Below are experts of layer 2 (counted from 0) of a mixture-of-experts language model. Rows are named router (the router's row for the expert), gate (a neuron's input weights, with its number), up (a neuron's input weights, with its number) and show model dimensions 0-127. Each number is 128 + 32 x the weight over its row's rms, rounded and kept within 0 to 255. Numbers have three digits each.
After each expert's rows: a language model's description of what the expert responds to; "comes after" lists some tokens at least twice as common just before its tokens as in all text. This comes from a sample of Wikipedia text that the model never trained on. Tokens count by the router's weight.

# expert 12
router:103120133095139100124068106150127125165109120113065139139142122173082073157116138105125110101105091142107153127109170123088076106177148093126140109136149132160164158075105170078196179120117061125090120156088147185075148214090231149190161131168144122103113166121148129127101153131079128134107119141124113109133095142197149145138164079138185125117151107114108144139157146167150175142178
gate3:094125069075109137107195104130104145130105094124149131098162130113137179132136130126132052095138110106114094124194169115126083126162135122135133137066141085184135106127096151179204096150120150111140153121110125148111098074150169141093177076102124120124104098095108115149088086174138159041136140151158180057143146137149130149191152113124188114132130126192117199114161187107142112101093
up3:143112163180141113130049156112146141159138173114135111180113137141124089128115129149104192139133168160125156098116083164111148143091155137084144122212085149123113120136137127115055146128110107149108108149183114118168146146123096138165092164173135139134157198144129141068186175111135107230134109107127073182103122105123140100112095193116082135130099163078166049123092079139127137149145
gate4:191145103210116126147043098133149117078135139124155153150141174092120143112121094129103076079175207165125117140205100140093112142101134095114117075144213099140149194155123174153137125147136094086113147141144116138118153170116085104143125086085164087170106136144161105093124121158153097075161130149135143085143143170105160096136106144183147067101152140135131111135130116149083062130168
up4:126108151172064136194143191151134138156150197176126110144092094048142130191114158151158070171127162108065159089127092134134130117163081206159129102121116150096149105100133196073136145110091120150090129120115121137163087139128080143145152137127114093086100072158158095149132097117084098156095134085119139129143138122100132139186083156094106176143124175082155151157136140107104179090102
gate5:105157075191118133064129161153166122065175145111125154123066122098147128154072137130135106145146106124099135120164150196127141132087137114119136206140135094191083139105170106119140054153168175149102121115173099146069185115116102160153155189125168101168161130105093157065145158111108159117165124176148179117086113116164119146130106129124119116157119106169135141204145126195147111080121
up5:134096111111147145158064147122134144144133113123161174101123108149154185148133157154125148097085122090107150131120110135160109159178068180120096121190116112100176130104122103115112101066199097149128046152091111148164156155164097166101100114167144114138112153153106077138148112083086131122085017100174158166113159123122100156150139121137121137057077105152085185145190114108125107114081
gate6:136137176168108137181170155083116138097107153138135158156177101188167161153133174181180075082115081152123151114140138123144148171180147124110183192140178153168137149186170104163097082133211095148096104143114167117139161128120144143118138180149127095147142188101106093120122129112124076094127084108133151121135112123112100099149076164187192149134084140143098148191145136077083123136157
up6:141135094117165111089081117159119102137142098132134115111081152072107110104124091084107151165130167066157112123112111145111125106101121130146093062099054126082117123071104124073135158134073160119176141109133110133138115109117133073156103056105114171106102056159150192136125147135101175147146164129127093136118131113130207143090165111080082138124155109084186108061130122196178078139080
gate7:126045117126108104089201090232089158199175151121134124170143113120154086124100137101088081150134177142072133117099125103156147113079094118132170071103139100080075109176129111146150159123109125126172113104149077093149156133120167129134129133128073168106136128107091133145110208118157122134114146149108136138096183053110168116161118075140107129108131146114154119127145095206147107159141
up7:117139151087103126176138126195057090073144184119119116106156148099093093163132149148126122111180142114124144060109172082173103107131113107116161108096157139126108140150110105132112199123154106128131117121088074206118125153112153076120114168115129137126122045094169141130128111149228163100120163133148177118155133148139144109161228113097101119112086093121176089128175113175142146115152
gate8:148126159104084086154128064093178145139079056148158093145132135179110068121128147165122142136134104177153106120115103158140152083105112110065184101175083078087111140105059105212120181116118165176136177127075098129146149118132120118147125155066135126137140124143115124085147117091149131083137147063138158141111113123197114178178121098097114088187137095110140130200116131140147123125161
up8:149177119123100105114049048129137167151086079129146093113119104121126135117139163126133075138126177113173121112091080135126143124105125137128091181147087064177138212120107117136166118191169132201130118174143101126143143146124124095075092094132129150154121127137073109233096168173109152111158127161130138136137124140216162102153153132133122129073136155125128199115141142159138161112161
gate9:195137139167112084112151128134127196135141136103145094112182159152116089168155173127140175122150105131126114064134085150104151119139129086108120115159121174119128129071078074202140189151135150124164160171127128171038159097141127079143168072105170114182135109162106136074124125140146161169105182100079180186112126172130180133093102134123113123112128109168138176165126097145150138076113
up9:185152148151145064111167141147130199158128111113124123129150158146116103172169154115157194113134104122118080070119144182146154115112173068108104107154141169089144138101065060178128202153137142142152124160111105197039151088131125109125155090108183121172147092131111145082089098120156137170150178107099133196115103158089159103071129104135103162117125129141131148121122137154142131065122
gate10:110112168082107135083177132101115174190141173116129133121139078133131159117168135143137107103137097134097124151081098143121124139116160132142170052079128114047108091113118131144108184143102132158153154133125175143154121064134215167082099067138155131171066105137146146176141175143144160125078171111150165141119150111198133038117184121109088120103119144115102149095094074160118152111146
up10:100140080101103147175145109150124144098111175109165074161198172211087072115154113170136145121126127115115133141121096091108093083147062109144164122169054145147123128175130126162147167104135145136109188096157122101087160108109093135089189125109103156113099110131157104103130116114151149130177127108097122050140137078138129076059122119108164151143183186137161117145090117184100076170148
It responds to: Parentheses and year prefixes
comes after: "(", "in ", ", ", "In ", "–", "0"

# expert 9
router:137116173149064136133162185150132156166202140126139110139133102150162112090097156155081072132147164089125138194094108103136154122132168139114074148115128113101087109052096109134160126087075137136132175081116110115151066057219123129124146130181121141145103118127116099165178124174142110150169122137086077159128153108177175086179153123188137126127191140122095135101105130086155149125164
gate2:115127186175067090159122132142079121154151120170119176143144156120163153066187117155093071123149105047138073140155108114131178143149118178141087123147106155191052156105125086150182120150138119128139193145149130130134066115112144123159141167146158131118106142168162165125107124143171196109165127091071059140115133151135136151175135150115110127091156135094126152093161136192150153186151
up2:162137153105178127138179134143117073117029157187081110106172052121124158131121105122107144093146144122173159147129156095084135149145128126139080101133103071115146172120114131108111110163122080167125098121069109143070158127097148071132112134105109124133136109115128131088092145120069119136144129097105145149171158080167089236182189113132149077093188106141109120168147117117137110089176
gate3:113103118162148087121082149101111126121115135098112094135128056088140125155067120154095155128132105132084183118116086159115148121093103106132116143155161137154123164087155126159087136152107129184156165150131098123158188136134120138174091137120104166092179151174126140048170074103149089060096121139132124072165079119125125173224104162052092114089103117123123116185089128144099104059103
up3:132075108135062091120165082124131075101109114093075133081113158144107134071142122166096124157089125079132224170120168128120134172169090103173141125147149132086132112096132180215116136152156161120107160210173078142136143129094165079143126122104156109132121111113161175139150104106146130118136109168117146107202131077150181123153170138153155105102109130122161054117106073123147151150146
gate4:152152118048045152174170104139129169129119216175114149157149127101082089101134088164157134091139110173110137100169127155085077156147090080121107148105133144110162132144162130139165137081088151138174122155200096182113139121110138160096180131138149088100111140111075122104101079089075101129110122111096161128134154092157101071160096092137121123181171073139173123111190141130123154126102
up4:073240093118105180163116134171118151153123153105180115131143066116138062162164088137121140107131126140115115158103168116093135112197098176140111170136113122098114121187141086151116101132152123087097123117057091147077098100166142129156071153156168131162114097133109159123147181108100196090131143143142102124141111139110131136092125111094086117069092085150138110117127169094083104090209
gate5:181122161093129119139121107056151101107130164205150116138154138088179174079147149161177102106119132075154146087138189118138185082149111151169160106142165189165157059052087182132179128150100100137129129095146131079110129098110174176158092082150150061098155156114180144093129090128066137146116108098115114124116110148081113159117105113135143157105097130142164117100104117092113151171132
up5:123124188142209110136192082110161155107100112140133128126116123138160173101139140156142054155101119122128118086148114123111148090065118178147101115121078076118117090135120107172148122098161130171130134138074182097120154159133117132137167075084081133106099136164127119084073168087087140106128122055136145105157147133106151106184120109212157189148166135100118158212079111176120117097113
gate6:148070122081131165138118121095103155066037167170131128127120119155200118130096146109136057175134151173173114099150114155078150099150142154211106160177136085155180135117137114126149155172141151123120121089119113155143104102132180144111113128119149122148177115163140102121081070139113202123149125113068090116125122143050064118156136111125151154041107136165163133091147117161135134146131
up6:073122130129191150106075129163117113128131136102158117186112121149110141131174101101120154122130185190143099115098093100083133153121128114104138175128139118161131155121143084106083097125109158107123067084153136227057160128133113190155132131046111075113124192118121140133126096135092119138176120157110127149080168159156078121066097127167114108163213106136142195129113098103101124086123
gate7:157208148142184141128181108144113128049142122093160148173117153132139056163136155128118156124143092113097111158128114078101180128180190110141162136129138125141119143194048062119085168129120137113095180177098148129130121142085093139123125182191078143170072071112139155162165071123126088144101086144123047170119138139113095133151105091131143132121132105109131103130148118108156108163105
up7:082078154108047106112090081129167122133190108129124087095113123156105142133117125133131166138131141106137161138186130184118101122090088127104117112096163157084135158091213190131162067125127171136158085104156114140098176103176105130080141084110148161087187131144092100147097141137113160072172132112103158080140138072130120120109176134120120116095161176219147175126109093123095126088099
gate8:094145114125129072130186189174110082106062082153081166165159151063203138159143091162134119131177148112103175064140112135103181112126100103168159146148127102131119138122136140117146159130169109092161154113157088159113153158119075114095156108045116129161097077149080115143149117119169122125140126129106183147083127111129062112133165102162078134093077210132128104129157123120144108126182
up8:140110155146144164174117089095129140178163172095163095137140113156129084133132153107158162144114086123102070138131109131141073145111171110109046158099125150132097098134096159123092086070092106161134110096114102080142126068152140151144147139199107104132158168138180106040125145096108118162105129120127093139179105135098198142140073121103230143150138072122142103190121130174082136141102
gate9:116157145109140180117091076088122174146122110186090161114092129162134246203107138123141099138119121122168157200107141161110075116154162119117100160143065144140169111142150135132111130144133176132118111079146172082169120168050101091128130160120124154149153118155085112159135117122116117174126097183130136143200146137162091143084151198077111096128115136117127166130135140167162132179085
up9:125107100064092074123194197123079079120104171109158071099175128099109033096165097102103197132137173114062127094152125110133109158148102116151094089150180126111098169130131110098152104077112118125172166180087115151110135101160194159115121132099101154104084137078169143103096126152167150089119145143139135148108131110090157094149120083159150135153188115129122086141139124093078097104124
It responds to: Single capital letters
comes after: "| ", "- ", ": ", ". ", "(", "of "

# expert 0
router:083103077108139088115163113157104115157088100164084160149123144165089092117148104081178188089134094121170169106094135155175134118091093178175164129077122116122091152175178129125185137159126145150159077177160191177161145175079125137159099171123142137103128120094172159102137129089096096115116098167102167148146099091112099120100079110101085133098118161134094177184167157147085077114101
gate2:157133104212154125155146090107149143079146155151126108142156169126167150164142137154153170180080106156128183148133151113097160150132125104115111090204125095146176141081149057146103097135161105159097174100134037089160134088113102146161138145109117110168098118100108137118092191108137133136090166143114057156141162105115121123169171154188183104128076153058197145122135141143137128154134
up2:113090161111115144112158168102137105118129144121148148181073119118190157115089148101159169127108127096146103112143152125128063134080132164119134103146185110119139084077139121085151140173149145146114104107041160084059162156126149140108122119183107140061099086144086103175115147176132196127108163120099176073167145114122092072165103125165082129089074141142126171070150137157099138195147
gate3:111189114131117137143148133127125135149140121160137102160134153076138130136110116144117096148110141128099100111166161152065110108123134073180181087144127090096174122200168083111106119104122125147107176017155124061132121144162120160105152126150117134160162135127092167089115053107057111101101161090088078097106112152118118088115097038103099120140115082131162105113192138095161179137170
up3:084104145162115135172148142141113144148138137135120174112159129082117112173139147181145083121139142135082081138162124081111128164171117114133168129125174090182146134169089118112124118129130139141101124102071147154165125186052196154101175193176149140121140114088112165097106098172122103035095125156119087144085070078188121113150136051153085124145104092162156127144137167107148120202133
gate4:134108126147103121140128149129142146104187148127132124117128102109101144129089147160101194095155186161138094083104156080097153190079133153163118148151126114116148065162112143158150114125138106169074156103139105176118135097123176119029116103100125077127160082152157126179067179154112159083156158060202104126155143201139132104124195110137141102202147138135178104137139153100087135117140
up4:140117164141142143077139173135181138072069142111121140149104096096151100140111122166160116156107117084176126114117138140154151085102050107129147111156175124163106071137128138141152156163177074165148130201142148081116118137122205122119138105122114108176124096140101116124116109114103114105115144145123160127124194103177157088084058144155061153100088155148121169201082219154095133159160
gate5:105150175171081185097081145140101137107154156180153095122112178060171136142118165146124118117125187159113126108152173158121171179131120085137162184145134178113136149096139145131157085160184133196145130105104162152112138146094094178072144081113094160158160110110058117158106127116107204112109116139107081160135173131079134153170155213139102130136130148146172128147157180131178096142119
up5:154139181184134093176168134085055116121171098059085157121170103104094137080129096139112112123086147091123146180145089114099170114149126165204128096140129179107155096144131139198099147048120113092137071137120093100127095126117149102154172124074161087178120116171167114129121152121164082134079146113146148167092085123173191140148141099168161144071163121104135125151109100101107114116138
gate6:117144155137185149182087091125144142050126073076123140132145173140184170146133126145138164144143146160137102141085129148114108160192146118113131123142132164134120145116100067184123135156129192129159154105184144172118192149155167112111139138056131154103179151181135136083171151177082125092092140091130134123036128147177137109177100161134121148087148089118177107176131200098144139133146
up6:111155162160127153116164122103110113070088058044135125082185133148131206114155166100104184134119133123129128135134141168149123113142148094115134135130092112134139063088146070141175103158089151136089161048178114150128169139135170118088230096105125141145161144151110183104140144144137137121100104148128132165077106093198089159121113151085135139071110098177169112157155111090119124134144
gate7:151177094130127150099159114130094124133185131149088165078149116068146126128136063196149111065088114121138148171078120151152190141148141115086168105180085100139146123059156135138118200054193151141144099137147140162122116148128062101106140101151110143153174159163135157106193100121158110132115101104117072137161093142188142141151167134117121139126141130125148108167086148199071096150148
up7:094135123082103112107180120117172156143107137102107154121157101091105116163150110080133158141064110166135130096125098110137178166190166151109164167129145126127153174129139134163079090084092140134130118176145072201146165068057129126068103085191116112161135113079075132123084187108083125142184074134111096159151138158098145117146149155124139120134166133207099161126170156123075096131101
gate8:156134173085071097141112106112128093108127156149199091112110156095188119122149181138130109081174100152120111152130097165110099119172155161151129133127155086124162078130146206152105143054159071144129115065130118077120071142124079113181131058084115109110137095120089121145121177137208145093155105088130139190124131160157115107138122126086104141161125092157132053158131178112107098131100
up8:077113105119140152088137171128163149161196133157092137114088101124105108081114090167166150176130132119199097120129149189126144200123110172091124120110091103113109131084149098114134027152101096171112138146118099140106174079115178143095114172132118146094143190164138161146118177164105142131067130162157097075123112121133171115098167125150111051106137148119168135090165136112189152183141
gate9:127099150117133133101110107121181144135119119117164127159121094131100124116115175123159187105147090196137096103134137090174193153094153146066146188114119119200167110127118152111122154110116124111145202132100125141112148156176208160154141089087165178128072124132146082122072097116143132048130088090097137152118154178099155137151204134135123081195132103103145100126162139202154149093120
up9:165076085156120177130054098181144100071139173079124196105109151095082121106105114087142180163163091127128124091090160101151114133061137166135177213124138093148106071090094154136128114107155076103119124111125165150129137131164156121109092130164155149164137168140115098100111085149088113047103113132126136090116095140128127122138183162159179115101130160195138128129082179105106095107119
It responds to: Short capitalized name pieces
comes after: "| ", ", ", ": ", "; ", "(", "as "

# expert 8
router:133123128131120064083120134198080100149063117139086113108186106118098146134144175104116125125161034116139131173064122113171135124127092162112106083121099140134166107065133106163178090164069111161090064161155145092126149108060145133080099111170124140106171152126146189088158113120088116068159131129173136145166115108121132165108091130086139169103054129121083134117142119129080133107111
gate4:163067144148132136140100064162143142143183110105067123151125074071139042103134122123218116138160132086137176134157137145180135058072102157180155106163159106085123079103116152113128118120132070158156139130116131131138164156104190070129090109114132152172065068161130173135123079094152137127161162125158131041153144164109127151127151106116113130105161145117132133151157104123132127178116
up4:131213111143112120148165169136133135150063193099174156126109118173145148134124180149081116119077118145112074137125153073086083183152134163123092119093074135162156160152115143115141154068130112126153079101127113110196096120182062126130156139121094093119186167057109142114102151185112157129072184132105154160136127130141081093111111160151070120141101110156102156130113142146141087139063
gate5:225135142117100180137138113134233152135125163120161113101091150141139132147128129144151094110121150125074126212119150069173138112135084105124113175091132161161115094090104156110159081161100127180213128129171094103126084147089094121115082093080139168184132080165154098095074084104131160108086119115116158129126135157135126129142179094173167089144099125095155144134145097096114097140110
up5:176096134089108178092142111113212148154105128128130127117087156135113099139136094108149154164138136087098124210099093099175128106127064129138121180105127109158149105074131122097162070172098126192159180156159166140117106158111104116104122128080159142159168115153165106109061119056156135105101123121092182164150163137113149122113194107190182080139124090088147121172143099135094072104129
gate6:151139070167161128130070106126159155125068163124125183121104147124122083093113109166116169173146186110144094192212166125119129098091082100144108085167161138067109090099184164137155099119147116125152094141148089129171131098102102162132118103103147203159159116070103152122150138187139147159184126096097146123093131152144129141158190121101109143113127162166124193117170093157133067163154
up6:042083164052141139136138153145102115139164140113112111113165144129135112131151166137143112121114029147124160035049103148125086156126186112168130127124071101187106178141080125108114161061111152106113113089107155143073132137195129115123136154137102107167093150164142070139107114066089127094121126161136111115162113107108140119136073134154113142143122090114173090140106134084134127079077
gate7:101170127051150135114087161117110123141179202143137108117147134124167158080112093074153134057077173122120126149107133115167072148199151130105099176071102141068110160054094143151084133145151120100152115095110119118077073156163150132065128098164081114090078143117069180141118166134099134106053121124147139135133147139115158106134121129108140142078195147168126107137098133154103125106109
up7:145137030149097145184135097088144145108095113118121124131098119135085122180180079150118137138170069100099137072099146146105163069090106062136110147135172032137152100140186107096134116079081185114134162130117122131130169133125165122184061149165148127148153134153153119128121127165153137178140149158072148092124100133117086122103141149165092136154079147088158133102150118159103147180189
gate8:175123146145089147176127161089136196109137112138118141151105123101143118101154168127081115157110116136087130136180183103088211108107163091138179112115152135091168177122125061136158104075079150075102164128119111098101107112152116183199143146147162069208101080176114163105122127141068109115094147105137128146140114180159107107196155155153072100139102093103108113148174149123130149151160
up8:238157095160118130155157124107167197129124102110167144119178114107112140129128123096160148129152163148144136120132178146117149085130093093144195118108168113152194186157151118060140098126122163158098212086060135107121138127111094123116159114142146120131140063115143133095170123161099125080141186087119066146130183143155110125131137149147179177134164139100140062137153159106093072109144
gate9:052154106073145101129135169086094079119109146129172154118122135109132099177133135097142105130125030164154124121216140148089133067093105167170117145134175105096192107094095131121102125092171131121160200156077151113119151140157099148120195121120153107122097134128087101079149111119144045146103153118148127123079137107167157111124138118126141085123118113181076095105094169131118181083098
up9:141146099127113133097100109078128140136139111128108160097135068123086125105077132168130119154140137174069103139093069134152173145181123130115157071121106157187103127107138124098141196156077173134071095131131171111149097209175123153176126136137150081100168133125139133136136129123098175106105135121056071153203135150113149091075099135113079147172091053089164133161162091152126077139104
gate10:133134124125139177092080105145141061062149082077122156109083149111145124109100153139104158122159163132134173120113158095135104181146220159124127165099157146123142143124086143173162154090132137090132125124201131120133156175095137129173076141090128134160145128112049155143103167143080153094131149088134139066105109096134067082121161083106141140092151186154125202146111148076099096163180
up10:098094127129104114167146182176117160240139168117104110129173129090157128172159098122092155140085119103149113142134130091134199145129116057121146136193129167088034109088135124106086143131123145107135100100173131174119114106112142111094093091131097155180141185140156157120131092141127116186088111193144156136139154150111147099136137199153119074156142083093131138066146153117153130072120
gate11:166185129127076116182122078122105141169074123153100162167161136113139096126079113134172171143094116179099129136107158188090118085116110129133110175070149203081162134117113143129108160163173104096132151093100167157125132199168131133086092163148131115134166130157151143110137152069142162126095190141071119068165088139141131148156144159130158124097107159184159077138147176184083124080108
up11:055093112137135126070127152117093137066169138137115141103054141178129121115145134134075125106167149107165118113165082092160154155175151078110126088153102084159124126105194124118151126101141140149127122173153078100128144061078159137194171132124161081092128132109067126143108114203134097134159090153173096199114149138118126132105116102125079156153143096060078160159104099110133123184162
It responds to: Table cell separators
comes after: "\n", " ", ") ", "0 ", "1 ", "2 "

# expert 17
router:151068148118086137119138211166107149132234119076120146095156136105105181138103215119097147133169141108131144171123137141118142082110154141090060101101131119156123094168102123122111144106193067079115130121141137059091196069208112141124156099134088130124116137164157096168112139145135107155111160168140126102121135104142138194092149111157127104146177143121088163151166128089134117119139
gate2:176176172079132184116069141116148143102096100107148108096167177108102111160184124105152140140130108172109121100163149106114123132152109145118087154124105132060192121188124082098135159109126137112187140149101179119177088146116104147221116132123121103139207099132141115136105132170085093139113087109105125114117140106102136126152087184129110093108183096068185099085045157128172115149110
up2:122109142187132039132119134155189146134156170056112073170135168120099141140139121139125094130135149100154146088138133115143121086147163089141093100147130124185088080149139152182106132116132159206158163169113113100138061118172119075143109121130161196149083096131121107148082206158129120071099142098156127152110118129117148109087187193168116110073122109112153100099100106187150132097121
gate3:127162072148138102145163085146105156051154177133136059151100116137153112100163164191093059114129107208149175129151115165130095137172108200118143149175176122167131150104131138162126148172164156113103183109109118136186105146131127092117216106109155156129101130127080133136142128087149164151198179075138109112122137182126140151098175134160109109120129131063129125082115113143099115126086
up3:113092120092149088107138117114100139090044120214126123191125111186122128152124153120119116160137134185179050141154138140138105079092075094112111177155132170108159157137156173137130144169077102188152116084144130129090175131011118152091099111130121131145166122127108082142122122111156122127158124114158108135134121105113141126083131086221138110191148140133096111129188114127100128093120
gate4:093164132087144186140133105180096088128075151118092154098149106151155147144120165158145178118075140226083146119107120103130139141150139207078084155136138113126192181127108130120112131127086130146161096103095099163113153162086141090111110095126136129120143114196078193110102050153105140146130067077159164116127154114087110163156087161109129086147160081148100153130122147074123103075131
up4:118138116117100154117118105179111136095133154101127145086098087199160170126147187132125151137077132223113133148109119147147137151144179163095108145169130092147144107105159174159119150131107078140141137108094119167150125165166137095141125091166158100142192077207085126105135160154122160153128043092188127098141148096145146208134125189144160077131138118084083146124093116117206107130107
gate5:112147151178145156140116111131149096101099125081152220128119166100072124126095208103154165114150142096074125136110166146119120157113183143073157111132103122140174144100041104109145086129206090073104102134122152085103141155091170154165130135185121119164054185134124144143135140109148159122072089167099115165076191136141147095137125123084156126122137109103114143173145098122094173121152
up5:143100108098132145124127131112113149105163128154081084123137121157205136124160051160116152149099124163176128141112090090127138112132089140190133203145152162118109111159197123133153152138048150187168133128132116151127118116183065134083183132102100145058201067115127127097126095154103063133158149086172128085144079112125105139155121130158113132114117144199159098086132140153124068124091
gate6:163197139090121184145158159061091066077191165129137112055127119119155148105102175151148161162162149158155140140103117091122104137154141141142144114108093121131211113131126138135119051096144101100154111115143115095114119145132175187054121128142110173163137175159137139094052139119086089111162097139201080082136140131123142112098126124071156098140158158129114135176148182091154138130103
up6:119077107158115076154120094152110205126112110081166107135093158117104093122144079122102152163138200108092081134140113158086172118088182092088108139135153124140095161127103093126123169162169118121129161164149134141087122123115051122157119167138172085146090082094125105164198103074195169174072128123125166180105130142176135131171135149189143157164172125177157132100101082149121154131126
gate7:128084112116099106144123102120161180062150128126127165131110192130195120143078104159139105123134146136128108195120137162166061126141124118133133133127131164129167096109145122136156117082149142115046136096127120039099113111164116104082132104138136120176136159123138089095116132163166129117159162121155090057057051087177128084106184122126170095172160170135168155069154103149095100074115
up7:133196122159092119114090115111109132108068124129085103153066095181114196151134145090157107096122075094121125116151155109164106120127133137124136137149104085156186126169148160058117088142157113142124049185159145127093107188048148120145064140123118143119169126116139126145118151146096140086147085149148041167131088087110102118096108135140079122078072100135138174103143124123131052095149
gate8:110145122055114170161119124168134159060170135140098151101163117146112124131153148199130175117096117218119164134186123119086156180173097159122092193142111115174169166096135078158063076149091121147168096064139133142116127104153136088123161141145155147101164179149099149144144087178056142108138101075138155158124098105121103181146084137145137155127107075179116126147151139121151134149112
up8:168179129116136148091103156087119083191103064119166137117127158062105144157118125112118160089170133093172106103095157180144118126077091151130109129083019115095136124153118102156164132125185136095127146064175210156087077161081137145088113157105187155137096116115136138135117144064125132142122087102102128136102144155184119135139121141078113173112097171122140092144141178181125124107105
gate9:174100145120142159154145106093171109063153204137184144114141131126136162136093133120140081123103043121121135160085163176119153121174123167186127118062079156171159110153075118167084157097192122120120110138088096117100103124105099088051166135124142220114143108150083078150082125139096060146152157125132110107165129115143114110071135152095148124145146165089154129105091093152122119141117
up9:152096120133127143126108189130173087089098202199132121136123097162134127111104170092151106088138098112108128132079155138139080108124098134213155036137120151142104109159111122101131204125175112086104087119114089146130154131076100125067142107092116132095103073129076072142093123145096074139143092176152132096161129104116115139069121135162143081179178094091171131104136078090113121153133
It responds to: Capitalized word-initial pieces
comes after: "the ", "of ", "- ", ": ", "The ", ". "

# expert 11
router:170121136133115072111141086099111161098143112098126173125140161154089201121058142124167108159138055115099146124149146133141176143087138150091134182110085132158201115133165138124070109171168160137137135080154073122120103123137096150157184124144079120142116156158105208118081103104083109129086151120148127146101100078084075062129123089186145109118170102192128111165166120134116137176093
gate3:146144128130133140095118134136098108118183177102089101125151093073152126129031201132107109101167108089174116166168130137160111102143129095096157117127126103104100167127188084129186115126171087142196092098156107160121089135079087096102173140096114149147113152150148098150054142122102103130143151134091059163093120124142103117174160147175095110128150089190063115143174105124145062109160
up3:110106135163184144188122130089107149179115141098168138133189118154107082196191091149090136106093124145130158114119114067112144129107143123161107079117155175143135071113100064135098114080072153119119176116077167082133097163133143114134122118146145146111080186094160142093171079105123144115137131126148126180138158171113143123122077052131174096133208150125140122139076156137117064180150
gate4:118147146115138184158121135147149089109186156204168132121115140115108170100065137143177115171098137205151109068128172165098111097188085130131090121097161089126149207097137085153167186134144089103176146088145095115112113132105144181137135127126051113134189132130165143146117153123069121097138193119088121082088164144166132118135114114121107114178128171059143130124115126145133073115102
up4:129166140120207110118128137138138148145049111103125139093133133188094087142182147073087160120122109115099107140161118145163080182142148156124180169206127185135084128171132116173090116110150083093038148179147094131180132061134089157146150124111124149121100111130101051117094088134110140177101115150128131150189147119117104157120153163148103147139108130115113163129143124098117201076169
gate5:088102106132126121130152134106167147085073171097129152081116111083159145187127121103126138173074111080096140081093122127154113168149119084134123132169115106167123095106145151182093104128122100208123146103160102108098119154138159176133155145105114079137117131154170132212101095054092047065113126179142086081163081086156124140160137114163108133116123148083163125141138199186141098114108
up5:156125157123067102075094109097152089091188130093146119137152135137153143201139125150104069152116124050072094148132100122112128158119117092096172071077105172139076119093090149110078084088178158136114154142119079128105122086136149110126142123142115162136130132151124143115116118083166165122174116137070110123152141081109132122176165096164166099134135147185116143162110092078118114248150
gate6:180146134111086163123065094103169149139175121150134121078134120172098112098128134160084076067158108096136085128128149177118045144113161145147151072192109070166131067143103109155156095186151108127172125133146109153115096149100146116160122111127087132187129153111134151139124114130118061140124163138162064081151106179146141136125163124093115099144073152082057129095113158086191081143122
up6:131061112064155129162136120116150131118097136122047121140100101096072126133124102164166160092100124169130177157070143145141152140155109078173087167056097157095129145175101137140086115116127132135128136147150187210150101071160137134102063186121127169127100166142116099171131115092163097096137108110127183145127133098143189104122137151146132118154135178085113087101134230138125097102141
gate7:130156173140149092146099113112135110120117158063167161178078129149130148078122133119128175121128130147119098126105062134098048132150137124126198136177103078139118145128137117149116150115106151167109102136145093095167130198087133197109085171134188127101189102166124109121097155182075172118072154191107105177153114090105091095094133163141129186163128137128218133153130075126131130101122
up7:116149056129149152112216120092121160107172165148108160052135092104145155171125133155147046136128113126135150128171101117142190120128106100070123073074109137163105162133120126160127107148128083113139168130069171139171108084149107121105189106101088145211082145108073106108111124105124093125099116185167161150089137152111133123144121133113172054157130138108085137142075150083103119164134
gate8:160107132125152195184170159137114085136097142161137156089145108033131150167083166149134154151172086100091089082172128131113188128081107144125163169133112172070107111153138145128119126060144152137143135085132125122098139096178193150066144155121092078195115126076136110077139070125098118115132076148115143175134127096113140131144166103104129116106113107174098188172182138159098130095116
up8:119118153129085132118064141101108100167085093123080141101133093098166073089101160146161102149096124196147145141167172142160135191167124126146153111053137154136120180081113152137143171167119129107163185113159084134123115101150151052081119094110107061148145115148120130143142129153084137164140136104172106063162098136134125083137159101085151126118130091074118074117140089123137073223154
gate9:095159156129118075137115154118142124112157110098118082150174096128090108104090161145130129114106097119134174137101133118118052163166155138114136091165117158113119179135109160189149140181149121193118113186043071115101136092113117141132119129127179082093070095150183150139155142072143162150150184055151118101139151117068177151189137095127094105153105096105171106189137106068099131147106
up9:143120084121124130094048080165131132140081182108167152087109083139097106097146064098107189133137159181141092182119124133093137088172188160179084134090136127145122197171098142136073113119113117132147111117159138097166067129098103094074139155154086104142123134125102105128122180155136112116136099212134104144091071139149150093102112134151138106104138140119041136073115132171167148133172
gate10:142142121133136090142099120103171160155215135173128103125136098146143166110100158123104131115150126100123177176168173076145106085155078164166147120119155122156095092145144177129114195132060154168086168140116135114168204136148151175102099195074143142103153127169138076130139141115138132135147083150151099119158076077126170155119121093074188170116136102156135116185081107185105118106182
up10:103122088131170194169135146119142140126065148130150149156164162150155088122173146109097164117109127108166112141163130178125093195087186097105127074168120136121109167109089106099138078111127056152124141111093153143086070101125121101158159139118129119149133187134127145129148138144087133139105122069125133106136193197145129081149064165142111091159097081065146155088183152087147207157096
It responds to: Pronouns and auxiliary verbs
comes after: ". ", ", ", "and ", "It ", "he ", "He "